From a checkpoint of a small mixture-of-experts model trained on Wikipedia.
Size: width 128, vocabulary 16384, 14.8M parameters.
Training: a variant of Muon for the experts, 601M tokens, 3575 steps.
Below are experts of layer 4 (counted from 0) of a mixture-of-experts language model. Rows are named up (a neuron's input weights, with its number), down (a neuron's output weights, with its number) and show model dimensions 0-127. Each number is 500 + 40 x the weight over its row's rms, rounded and kept within 0 to 999. Numbers have three digits each.
Before each expert's rows: a language model's description of what the expert responds to. This comes from a sample of Wikipedia text that the model never trained on.

# expert 21
It responds to: Passive and reporting verbs. Past participles and reporting verbs after was, been or to, like known as, described as, said, called, used, plus word endings.
up1:432514477507488480516487583503459492508536574518454467502493563448436513472457494534568458479441552507543540519548526520452477455450557492506509514510542437488558476511525486516531479503533498468553470437511547547542455532541477517462459494495490516494505557420499463516479516491515496518523390571470459465528550479512527493497452560441535507568506525495411508387554519490544564451411
down1:461530485535433496554508574475521501505420547528488440488494476540474509561476447457527474408445498499469525425447500496530444516510462504461488533460505510548435512484439494496498493473499512528481514554471490448503452484542493532446458495528540533617523520523460565552543596538502443552502529441481459542494577525414535562453545434513470537515460509522463516580533496495539490539472
up2:538446513557471506498611495511464508432506548498559454378535501440527481501526552492539527473529509585522518485511502527521492478468518408493545424523530477451481550503472497504561454452493475502533470473500433557490528554559470486523542542553456537399448505558476479509473518524472464451468524457464482506529482524540415517581504515478485504515467502477416568512564498508512491533457
down2:438410479506493518526508563494442499517472513532490483533422508457503483494517505497543507504455522508498497426517558578466490505490491518467456464491475469402581499481477563498534483546463527544592505536505543451534498555524497487482464509454596433476499555515485468556479508466409554566435513552508481470528501575450490501519553488478529530489489422513449456464598478500456514576493

# expert 37
It responds to: Capitals after initials. Word pieces right after a capital-letter start, mostly in foreign or Indian names and acronyms, e.g. K-aly-anpur, G-he-orghe, A-UR, C-I-KM.
up0:478502459491467463529485534515511489455457488603469486572561488493515502478478564504577432547478485504451517576543496519519580515521469468534537484528492442483521488515490455575448539514468507445520499518494490495420458523532510526494501436493497341536509432537518525487545523519505537585497537489516424443447481534467502494537474523443516500469542507607455498480450456491447540509517
down0:535537455511515497478466509559498540530528422489538484491521465511554539537550482489503450533452426463598488462430448432499545495469520489482483510512547542472469441478535513483529566471426503472584575528473504465512485521499496475462491550453470526503491562536492451511498504485477528506485551507504460540478585454582591458524479524542496453501427563532565471521422408467445466520509
up1:487539483409474538463468557594499527450581445540467489517466490473424509464516521491499516520447439509481567508475505498498479495520516547488387571526582459528495540493494478461540425530497499459461483533555584423431551527530496526482529496470525504539508458478453531517506579422536548481398493506489537437508505500452488492471527489478493523490561427477497513533547518549464532515483
down1:504454555469537494510505510510550524419464546554488521480525463421447469438479500462454479521484494555439577498508521446492469452515546452441481541489484512530471488490490504518544522539445480486538499443502574515539460510489479570508438589502539500488492482483405503511531558553552470505469444515562483575519508533505457469515477533468517534451568570421389553540546499452513454536518

# expert 18
It responds to: Word-final pieces, possessive 's. Closing pieces of words and names, chiefly possessive 's, plus endings like ose in whose, ats, art, wood, field.
up8:448436417542489462460496553429538455489479518479517532513475514452508457462442565463459516552442526508483538427569520483501548541485512546454489560502440487527509454497499525497539532492579473512557554497451432524540512465510458557513481535435532505452520547467526537543466507536543427587516454443543478509496457501531483483508563521504516473543568567584476506448464510413529478541487
down8:520514529479490476458485484435489557455535530502479502566409545527476532541565429543528490499463461512540474430543445536493538504539484570490545450516503506486502461508558501490507526439375531546449504523526509461516445534456503463530441519547472512533495540449481468467449525507499479386506573563562499509477613468506524539441464511516481475523546457531477501519540489548525506469427
up9:517430477549506505527440587462486503410481536568473476518470531491548461477520535448477595540495473450448444575541511464532468528501454465462508545541560486505484460467452548567551566473489503537499476458489535453527481518477431490457483503561602445501518496517482462442531505448444506526568466521505425557478511532530488469491509547445432524447509516492469576462503536468533488512541
down9:471528499501533499545508516469479477561573466566444511460424481540437415477434525517472515501434496589456550485503484439480501453528475465521518497499472481548494548452475544516571485542412449503492477558496529537444509520505566491483491459457592518519451456482448511512458553529519525568493503414479549486476486524543580537539478513520471514512538602469482521480518469475440453569502

# expert 33
It responds to: Names and proper nouns. First names, party names and place or institution name parts, e.g. John, William, Republican, Democratic, United States, County Down, Hudson.
up0:495567531513458473500574540513464515488496477475510540482445551450542475487507506533439469467600522570535561452483596516418489573513579489477535554554476466473563537505453548533549466513399486495492501479416499496561478492540527461447506480468511492506533476572517487532500522449500534507548490469563465469471486487535496474455482448434492578537487446470429441493501493561462479490504
down0:492538506457510496521442506529537459437523494489462481447427527539491581558596522461499504466487538479570441479472417452498520409466520470451531538511540539551569502596440506564540478493467449542473518519501488532494565550540548487515482572557548524465493510446477508461522446514448522476506534477525494535537546503455503472492481499513532400474505527461467495489499447446456525424559
up1:481538446531642503555467498524521485514482509492489434446519458586490502529560511489485498463471516465472498447514511430491526489529530519470534514572486423475522514454540439469539508504471551474540537500467415457452492491478459590516435522524485509531524491458516558521508589501474459506484560500499525506515507473452523523408540607496537469487514538493434485447479547527524552412526
down1:443528515500508446501493500460424567437483491485474572512440472522498491546503541427514447479547511555553454540495475445439537410480528481460462563534498552575513520576519507516497552492532482527523504564484530428474447575520496473458512487531486506480485495414586575448525472489453526451532469521554521546494487485495526487533485538522457537583490463421552487479551507468430461507502

# expert 58
It responds to: Section headings and line starts. First tokens of section headings, table cells and new lines, such as Awards, Honors, History, and country names like Germany or India.
up0:526520486486529529508457545479514548529505501497541509501533447475506438457491511486485508539467443542475486492432539499492510589522598539492500509447534495484468470476483515492380494485485428443495424491533508442492572504568525494577517541459518418564546453461472441496541464469473480496493545500536512556416537529508463475522500524555509628434534497476495479510478487588468467472553
down0:575485524505499564459509467524493524406468529549539539448487483497515489479484397498452491551569490511525428488513568483483554492584536523517426484521545530523479457506469482498455455493508504538479558433500473556481470473465438498449550522457537554457534514509483445422464496572516460459511530513564479503466503505531402426495478508508557519584427592521542510525488493461522497507520
up1:482537477457463527484475555484610594461553509534562477565515533520474468483493485467505508492426475475516505490499438505487377434552557518452487509500533524533548507395483519540496489447511469478532505530531437527542472509506537550553554441402476494516526484568522516489539520515504458520475539511498476494469507499493517464421523578431533566443404524481505501507474539476486467461494
down1:493518447442486481479431486530513590472532531505524458509566452412466480533480454501506440531503501542518498496579476562493452489505474483453523470475536451456523546553472499539479564487490480564499531537537546527437463474532533583497456563475462474517529442479515489530555607478551493572504448513523497456462459508554541580413551514512444442482510462485537515494449490505442440478533

# expert 15
It responds to: Year digit tokens. Year pieces, mostly the century part 19 or 20 and the two digits after, in dates, ranges and tables, e.g. 2020, 1991.
up0:438470569474519479483466486496525490424491516515424498500524453509465507507484461523485446449559487495501508586531478536477550564487530502440426555481513483557517596459535497452451452475515508520408494503466484542549523533473482471540474506493584509481505489493471521457499536536546513496539506514374552533470448473551462573518486583480495517412439508488459504414496527547488562537525
down0:528527428527496483518479521442472466609427517553481562489524523558496466443458521479491488441466520516563518452491540501491491483516444433495527419536517508508476551561453520509421524517468495487596498466571572499516483517502502501473484497524430509495549513593473504564502467489486499438521525487497481472533531502469519455496413443548511519596450551470487543476496576403473520490493
up1:495542543567487452455484570500563495509556485521487503480490512476583513546598499508505476515489486570509501466448498449518522457537524478482545564512502457497510476467512513436473465449426594513439502418488485435445531489482518478507523449531466436528517487529453483448517474525517527469534485591541526384460499586561493522445478472414500438525506462530521540479556532512511494553509
down1:527487532449457487472489509502479464532503500525431425515552510549552507552451520547510507470539519430521522444542572466501432500519473525528455461536458439417428479491527486458481463595476490500488519470618568491449490460543532513493451502470485516493517512574493500447508505530504550516476426513517527511472481489464472509506427465601518475534502570465628525509515476541452515528469

# expert 56
It responds to: Countries and career headings. Country, nationality and region names after of or United, plus career/offices headings, e.g. President of France, International career.
up1:534513516496422482461465543476491477480442469520546488471536550445534426478460526462527381548474466492552554558524509466534512470499492420515550504503520511504459525565489493493512520464458564572530509533572496504525503565611458559467457480559508465553510483567580454460490491481498495484458496559502561485441471508520487431466441457479527505486509545521438584470490545494547464510492
down1:538494527452470513554432468481466516590508449541462493462464517533579528459455489475562464413472490439470470510501576391489554516518548498501483531515477490467443471466494465463496550482468565511552483526524455481525517554542479463456536476475548462542469499518476587476549490498461448491522519440483487521528480514570495555572552489545449598476431506516497501526538504462552439561499
up2:552526493521482516495506547477507458512585470487529483577472517464550516444555482515440515543499482494491526486442517449451542493553482558429472531538490521534503451500452482525530431553538526418396441466453476495492500465484514433464517614436481565474502544533520484553480437484490619468530457505518500434456542464475538484478459500554506581497522518460516475537527554531496492528488
down2:464442494543549532445561497572564484542475509506445450447478442463512461503580492456520513543431522468456490504539499480514502516546534477416492473539506538522485477541456583473456430499462504455629468521560526459580516478484473521556493502447476467510494527547513499577483552431496580466468505496485506455432576531537523502536469542535518524472512448458524526523455456491477496467461

# expert 45
It responds to: Roman numerals and capitals. Capital letters and Roman numerals in acronyms and titles, especially II in World War II and Grade II*, and abbreviation letters.
up0:450512546525429504523509483469488510523508523555433493491489559460505489512521448546457498488509520473514487531539500566531540551488427484485507492556437547636555477524518518493512537616524501476500418485535451495407545526507491522488496468551514452482563477464419489487539531511519458480520480424490444432469450528464521538442477515519582503429508438547485455492480469485568500496556
down0:475544548541485460395497570453518549485437508553567503567503477492502468437537455548454481549509488477489525564521532534468496538466493470472534460566417487503568487536499454480485533546567469517450525526474489458457575559451522560496576495502406427485499520548541480533510527492456509481492481460419489543496448477525507547534548493531518463459490389467502476482504464496480493565505
up1:520464393475494499463483481524512487504581490507481462525472463490580561528521471521487555491501548550505469504577559557507492466515514411474493459538504495425483491476465459559418467531427542512464483523465500521435521501501513507482491491463519403562572476448480497521551505594571495512623548526556517489524463491532451488477479439472524535512502499515500412478462527433514510511499
down1:525533539518496464494466480504518454478478547489532524504475496509581548489565497497467477511534533487545532491435443455525523472501467477485423494460454508548501491501511473477484472500428489536564528529489471475464541519485458519440582597515495530449448497561491483535436473409494453455508513521526451513496539471483590545495539546580486438514531543492650540491491401440472501523523

# expert 34
It responds to: Personal first names. Given names, often after table bars or dashes in sports and music lists, such as John, William, Pablo, plus President, Republican.
up0:521510521440465468484514559419518505492442536500431511447541493481508463485525502560465551429569511452514462531439487481540544438468522444464547534558477464589516498507524472528498527609536540427496500459581438522517447469518469515457471530560546535480482469484509592469533473490520500522502493497476543498466503570511497485447568485516442469433559518502441513560466478440568531492490
down0:522397480488524404552496529430477500466492520455467487485454510479480462496507495506558542505495548489433499529483581489470570578528442484540513437527465513515527505553450540514502518423450541486637537540533564528556507474558505488476481421461416510452427459466478497488454516513474519495522494504503416509566563507558516537469540467554524477512463490509533480499533525478499539486519
up1:535521523489554444592512496536520516506553463526523449511528490495474472466459523509492495593497461458547601468512467521532521492474483459424470556535470492476495518492538492448482447595455454497455476526509456479602465524508486504495461503535485476506543487511466494386541542529457557519559474480532569509514442548527554468514441474536513530509471434448488594482468472443454470545434
down1:536543499505493509555534471479513528507472464487502599547483494530527480542547522482565506476534490490549555492447582482489543447424481588493511488526438520441510477489579515453495505457479500482490523477446515549502482539488422532520482483464494483508518456444515524438538501387472630482533522486557515492467542477532499458406523530555482467496455498459514518484527532544380450494479

# expert 0
It responds to: Digits in data tables. Numeric tokens inside tables and lists, such as dates, ranks, statistics, heights and code numbers, e.g. 2009-01-31, aged 20, AM-1241.
up1:569509541461423445561508465521451482585537512476493564495431572421568483465514509549457533449473508467442478518580476529527555549512465490426519547538452483486512571469482481503502512495563508512498449523519480477486479408510483481492509515466503478486530526486501459543548577491552499398491530533537563412537559505492496510451529487456507520566442438480483477436498536467533526478485
down1:532523529531518491446565496500418526567584490535526561443502418506483491454487438547541557485473453498474517440445544474429527469466520481466509479408496568564482486558532495541523485491448479486488418477429512491479512505525546531447552549484466535581549466533550489443531535511513530397536447570507488495573524473510494467468497514513479488532497447440537466526531510519448518534492
up2:532533531476431472461485506452601529568513497423491492548501473457492535475565501453517508458522560542502482478517457510571544563520466473450492559587495486541508529475486538500467500505475533409527472466510474448430402461565470485526473458493466493397507487498421539509483488570523476558528498530500484485500485570587511530446453493452500528579484491521476544453522481554514538520507
down2:492539540465508467530499533614561499528474429472504392491478429496537478476496525463557484454508542497573447499533479442477560468457569536533474545595460499501505426501481579442519571462489517589516506550432502537514522495527498490484509476440452452493533462560500526504469503475439504552495500522461453445503490529493500448465515544476502571500482521427504487478463490481510517569571

# expert 20
It responds to: Mid-word name fragments. Word pieces inside rare surnames and place names, often after a capital initial piece, such as G-ask-arth, Charl-ott-etown, Crom-well.
up0:471497449502481484533547521481533443514515528448584527555557469548533500481533557542426489560530471489540539557483462510485519536506495445508512478474586519472444503496504525562505437534575479485526502539528419545479523538488532504480493454530476480497551434470578469470472483531426429553539464586465471506501507409438478537467489449516503480428577496443526510489461495440510418470476
down0:505451459495531506458547497541526515556468550507495550465507554503491458551471478522457505573450434548467464536466537549541476494498496546487503435439477538502463462471462488479512473494482556423516472510430548475451436483541527415544552524572543509445584551548508405511546484434497505522481513462526514409553536522538539465523451519479575461496546534500544504449413521513506523467474
up1:489494511422517459553514565489574452548488505567482526520475538433485394498466481496509525428442406496449503517455514546546525444500492481500565437514443444529544463509475478458520522532556458474477464527500518470502584475476518500497470516479503465466541506520482490550501596552524553458510499547453542437432462488583486499463486527502521521560566566525475532466487423471522558471512
down1:551451544455469509576507471516505556492499478515535398543514541443488502567542483480494570443565448502528420551520557493492432509444535463440468504484474451555515484468474527435586468536499424523468474530465488500517540452529490504532553472515496437483503513550519525521527565562457479506477451486522476460515543491464442497491538505415515516553518474475446466534505443602490495541565

# expert 12
It responds to: Role verbs and as. Function words and verb forms after was/be/he, especially "as" in roles or capacities, plus known, became, named, making.
up1:532505522491462515496492479532488481461492467489461550483563489426462432524512522577398479465551566456440431472543505488484496539457428492466550472534502579490507486479476481494475494509516538516469493500492514513510384560549534553481478516533581494493436500461461537431531550448535512554516545503507607460549474501510435535476494516415478492512508491437463502544543541552505513581458
down1:476482540542541481512548484463502554457556416433498454581435454532493535524516479498473471490436513538546424456511495535449588501514512538524436500489518456451515543461479502519462555447566459504476492484461544541511584497514446493563534514491475456530480479470509527563472501419460464515560530529419533481510495504535544431496537574517553517547521459462528521563524478521421476463436
up2:515483449506460535506569472544487509555578485499502503508525477542552535531542497592504487529481448524527530528544550537548467403515482482471511481473508484483469491529434434526486411470484548488477515523458438550410542506499483500506566503541488474463494460416532448540477534483479458453537561461461528479512557400495516426545488566383502513476522507526512511494493556515534574462522
down2:491485578540515477533471563581511449636402522498501504554508488535473507542553494520525499432518433481471508421495513445469471529521392510482520513551495506470523437467534531502526536491469445503480532482532515523470478515466478548545491513495426546519534446508520534514577504486548538497440505462558494520466460505498524576437529517468407502514515492508410521527496439466453463464530

# expert 22
It responds to: Single-letter word pieces. Short word pieces like s, y, ak inside names and words, such as E-y-ed, Evgen-y, ad-s, also known, such.
up8:521561498541504443552607509496528526500484501550470463492506557469403525524497517479526426561494461460487495552534530518472503490527540471480408458487485494583546520406502522466445465511509452486507482596531465542463528500530532563474447461548533521493528422448487583481449477533504505450507483506453537430472519525472444435497476497501568474458520551515492542543514525412551492498505
down8:548467541458467510515494456466546569483513523437520483538479496456460514513573413590567482475479454496473512468462448430495490493465458501491508539510569536510484491507526473512591429574433486466571520493442498501527591566491504540465504540461514470499451560470517460506499503522518515432530411534464446543479547571471507502510484484482564544481482437459431537472548450538518514536522
up9:497467554548536469483499525470493506523526536536560490479483484413446468374496538541540474457487523504495414480488546440455540500503517508528502460545492520516542507476563538479471476518417445533511483581409458465471483571584522563542541541503504490528508481491423484505540543535509432481479475535565499522483427538514539463441513470510497555499572515567440529526481454471444535486473
down9:492496502421508494487496482565493512479440532528555503495474544505457527553487502606415494501464545508516513529484552528484539531509447488450554486385512478515468428516488453504493514459431539544485471542524447491526439598410555496430564532511469531437543505442465515551504539532469491523481512541611470531512494437501476483548483471467554490467492533536543526460494524453485458487552

# expert 6
It responds to: Numbers in tables, coordinates. Number tokens in sports career tables, stat columns, coordinate decimals and ISBNs, e.g. (31) goals, 37.11167°N, season scores like 0.
up1:487518436471481470472531508451543506535502497571436499531550534521457458505491463525507459425504425493480481520409533450468496533551512541462540585521494557514483516511519527458503519495505451551497528433485588464547492511451513538520473641545514456516500602519383517549502474508466493519500484525471483470448466417444523501455559483515481463507474496496518572521466529551479506536480
down1:510458434562558492535529514563437534478460441497460521447554496500553537439546499595522502460446484548556464511503477514503409449445554462502541456460491497505534422467506559517509499500495465451471542515542526572557497477489515498520504494550450481506501549474498492584448411492501481454511521460516515535545513513542508492585416568445527496488502566506527439460455489481448463554476
up2:479491404428471530469526466500454532524486459461568522506485495476468488397537536544478546509527452556525579506470549498501590471475578451518449493505515505563540427530475411535487509551596458471446467397546465502488471505567505468554528539513503539519518547454482488543401430541519541515443504455537500520516511479483489501440493505521516501515483465545537470487508510497491544503474
down2:551533504513450451436488504488501478538561459528537482552443543550505475460502476529463468503485529536456482497530558463441564447499561493510474507504500479481454543473380553496561471585471461539562491519411520512502487499516507501527524541437536511466520493529453547493529512497470514619482449520410451453428529564515478460467541500534559506451564570494488516478477462547437492495518

# expert 42
It responds to: Acronym letters, subscripts. Capital letters inside acronyms and codes, dashes and math subscripts, e.g. SAL, WM-PORT, CAM, MAG, _{ in formulas.
up0:449457542482459518541506480471510485582587537535500562497413555471536402431523480408413506547556512501470485500498481537541512531496535483462462568499498488470531523600514451552473433525509486489480612488474448511482461495450494509566507481575484472546537491464466569553445559527465467497509529473476428460470519475522491534507508485563528491512531474490496504519460485512556462538496
down0:542560484438524485488455489495482504472494536460482438473470585471459482448458455463471535435431431465467515532515469518525520528498464519426441525477543539399487599470499508558484474489541491514487518492484468532484457541497493481477592515469449533486489536483525594517480494545442453575486518552534550547476491463521445523508566497541574589456478490502482535486579474570488533517535
up1:430521529528471467566535565461472453546489592499486489498519538540427421452442445462469518385521494524528504501470476526482437516487502461453500478484533485489522470539520494488487483543523488503509478508519473388531465503528496519507536499561482477584481511504496446552462574479532545519501460486560443476426519589438524514514473449497507497482477503524536540487579568442511596529454
down1:458489462479457475547527452466485456485491566518503511504470546537473457530567498519456481505505550530461553511426517593483506483486487459484547511453452549552468487541515546529465494443566502489510498505502519583565469483491503446483502526530546485475487528553534457522447574496555515524412471399555462525479434527490504469487552487558433500523463429480544440458550439474459594531554

# expert 47
It responds to: Name letters and hyphens. Single capitals inside names like McEwen, Ebert, hyphens in re-issue or score lines, country codes like USA, SUI.
up0:435513526550453477584477495516482541465558559476472543473509482434542522469553475496430449501520540507500435520554473485473514547525440415475451538468565527476505508582476528506532498521459560542488519497533474544398501525501453553489435527534564418557495500424524513543539550537546478525508548415462479497479474460530532491497416501487551563474511514522478514453439484491539450487517
down0:444483598483567525490489555423498460497481538529507485552399529519467491510514536543407615524549470515531544481480478558510393452510495502400582464443467475475536473517492502476487436535493475456539527512416495466492512504528482562509471581502542511499460497546474498513516464489490476441481521461495533496503587476555508521513491475497460503558565529517492511485540544467449499463471
up1:481521531492417533542507501452531456442481562456526503456431513461501496562539488461492508529480521535495595465483534517575527463489524436528477530475551502432486539504409513473564488506519531528452432486453564497481505473517510535581485520518507428550518500464424473508471497566523494453510545483526417457441534521585504534549541582447560542488456504507531511476442531432511519517453
down1:456511524521554474545473511435471424541520571504516550496471458524446520501489494491475510411502518509467535560537609548533496476428482448488539509460433452407455509506518517567501490469485545535461496508517533495504522538471467583522539502535492480544525476484475539497436469497508540471492551501557422505506573426475514472463515515518562434477564504503435571569558472451458451497455

# expert 26
It responds to: Political, military, sports names. Words in American political, war and sports-league names, such as United, War, Democratic, Republican, Division, Patriots, and W results.
up1:512556436478561530542501513456482508482489509491547416522484590514544464508517557528470475469507518544511432488583504504493446523516558421505545454566576530588493491600445479479489533520496438526543445457479486485480505454551518560443401487532445494545520436504501440499517502508430508514505506438572531473414513484507495485537514479495573527474439460502527505488541502527506459488471
down1:415496448460515463585500480542494493549522505595471613485464473529458478486468551466531476543539541479511484407516446495510457556569539442468541499492471552504488498506539578489546513468502501387503486517529499464542501437514575510489510541480498503558529474538506469508476484490489497455443475475480457451502471551469519493499515452450407496619513502532478498564544525481438496514524
up2:488519565558524425493593520520508486529544453516568437480514550575516590548518473526451543474458488565514441429481518405444452477534545486507484507542461538553533489495491505520501497515458517474539424489463462509529513518559483473497544474551508456469596435517379508458502582465427468508523476541495500514514468490485510481461502446519517488489552451521468492527493524563486504446492
down2:535455502469582568446526527489464498561545482482490551570474536522513470527473560492457556482506589538532517430453509528514524479543472468449525500406460469559487560472500486418516483455472512456565535493529536469487577519485536506457485603435530541483531455515527408473504482421521474464491456488504462528463489527477453502465533464543499486545514549518499551471506441526426473559468

# expert 23
It responds to: Year and day prefixes. First halves of years and day numbers in dates, such as 20 in 2012, 19 in 1962, 17 in 1787.
up8:591548482549453430552435485419453471515526446526527525526485499556476463574479478428504466500497432499544468522540515541503477530451501570539432511532491516531514536509499498498543491485546499485450483576483491474553531480551466531465565499348471460559422500479444518523515557578572494494484439484500569498502450490489512474516448510474501490517530496467529494518453518505522422499515
down8:508487452477540496491488459442460484498461432504488458552512484518484488511486513602550520486507454522534500490553490581530419517499426538498544544500474475498509471531511523532511534438500494592494544432592485575471479405530532478457477474479532475515520481510462474573512520451525503523559445514452481476523554500546490506508504465423517444529493510501520404484424479619468533532567
up9:488528479499571495539522462469506366458469476544540504504519520455542437495530531469486471474541563475503520463452429495489522518556550496491524526526518513425514552458460530430494423557550533455508494403492549508477545551534584497513475477453481469467534457506426491444523489434520460467562520525578512499459559492569577434501497455558524538493483475493473538503482545526507515473547
down9:527450484501507538474524491502421445460615500517484478493492428482444452455504515444570498429548520500483491517462413554480465619541513509471521565521454504489517448474533572594516471564465444517499475497499476519486496483564491463464506549472537512492446527523501532499565494464498495495541530501507546471460516485459461474480543555456464574443512454500478516469528489533600485587490

# expert 17
It responds to: Music and sport word pieces. Mid-word endings like up in Eurocup, ugg, ack, plus pronouns, percent signs and nouns such as band, season, election.
up0:537549417579418504521494551527507530488481501586508523481405489463526424496531567576450452486533518571424551484503470509517443482455492531535490490574511496557493525509442490432496472458479486474466445424453501545448476522492562504447500508553520503542455441525526519548536534462524495557432528531499505496494485524448507518510505502492435500464545497484460525595506455492540578490456
down0:499503521492472450481511507516476574465503476489455526455513493558552485523458534491555514428399481434562539495548460519461583454488499599523522510471470445569464439577477528501504529439522469479487542469512492448538570480462521599489440559505469472514539525442475462476489525588514499521490492549515486475541528472500480469549548466454491534522498446422535508459460452494466557548559
up1:461455454476449477535573546514481426534498527501494548570513492490482471465442476569467545481498514545496465489461611471504528542503444490468526530517463508568564475531445508488492454505614516437502504460518499481472517458459501586493528485454409488464516514484472500538535468487513517547462463519501500488521600496522468539518468509566505408519467452538471582567496526444552540481440
down1:552475455440504524534518508529521461531489543518569475519513471447492439520475477514518529471567475543439384447475488413443474474432505519543499445492478507547525490486579480455517548553496612510532551479438459501491481509533480516526453529479504551490446404464568481550514530530468496478473543501508518456444524549418515542494476487529545471543535427499495532495534527602515516480484

# expert 3
It responds to: Non-year numeric digits. Digit tokens in tables, scores, coordinates, times, percentages and dates, such as UTC+01, 28.09%, 12 April, 4×100.
up1:466500513541525489502517462470550547526455551498521492453523530515424434494436579359523459508499471437482539498495454533455488544531522505440458537536490590482533539524483546473476474521475453485495504499429468509512514462489511538529507517459484430548477500442483533595464503540518504493544520504565556497417484557465531481542482568563548493497540425555430507468443527527508514459541
down1:541504524490514475519504498468484476419474483550480488441504514491444478525579459559491536538506462435454529472440472522544506509548536494451517520528492479498440504509533534543410509490470530479561560537518497514552559552537485487484452554514537546514472492432568465546562466518509530470452511481485411508413498462500482534524475506594629517496532478457485451556453505486418439544457
up2:493509531450512479501574534499511464547507509481486486532479463536455544485494560489576493532515456504560606491511558562480517459496447482461492479536512499427496473513514507480500542515546474468514555471474537463507490450508527478467500546571518526551492453521435535484562480540440426534424489422509479569487576360475521537537567506451537470417489512480503507548491579448474485479520
down2:542517462488524471552451468527501592469482486491591457516547576483605546412479545531515505524576481522521525508508529468505499494508500447478497474523450549450533513530437452419447469445603486540530475537523526565502426520492494457471492478561522500501526465490550508533517543516452535518526406496420499522485510468433536491518539429514477492457511510426427487473465511472499469540500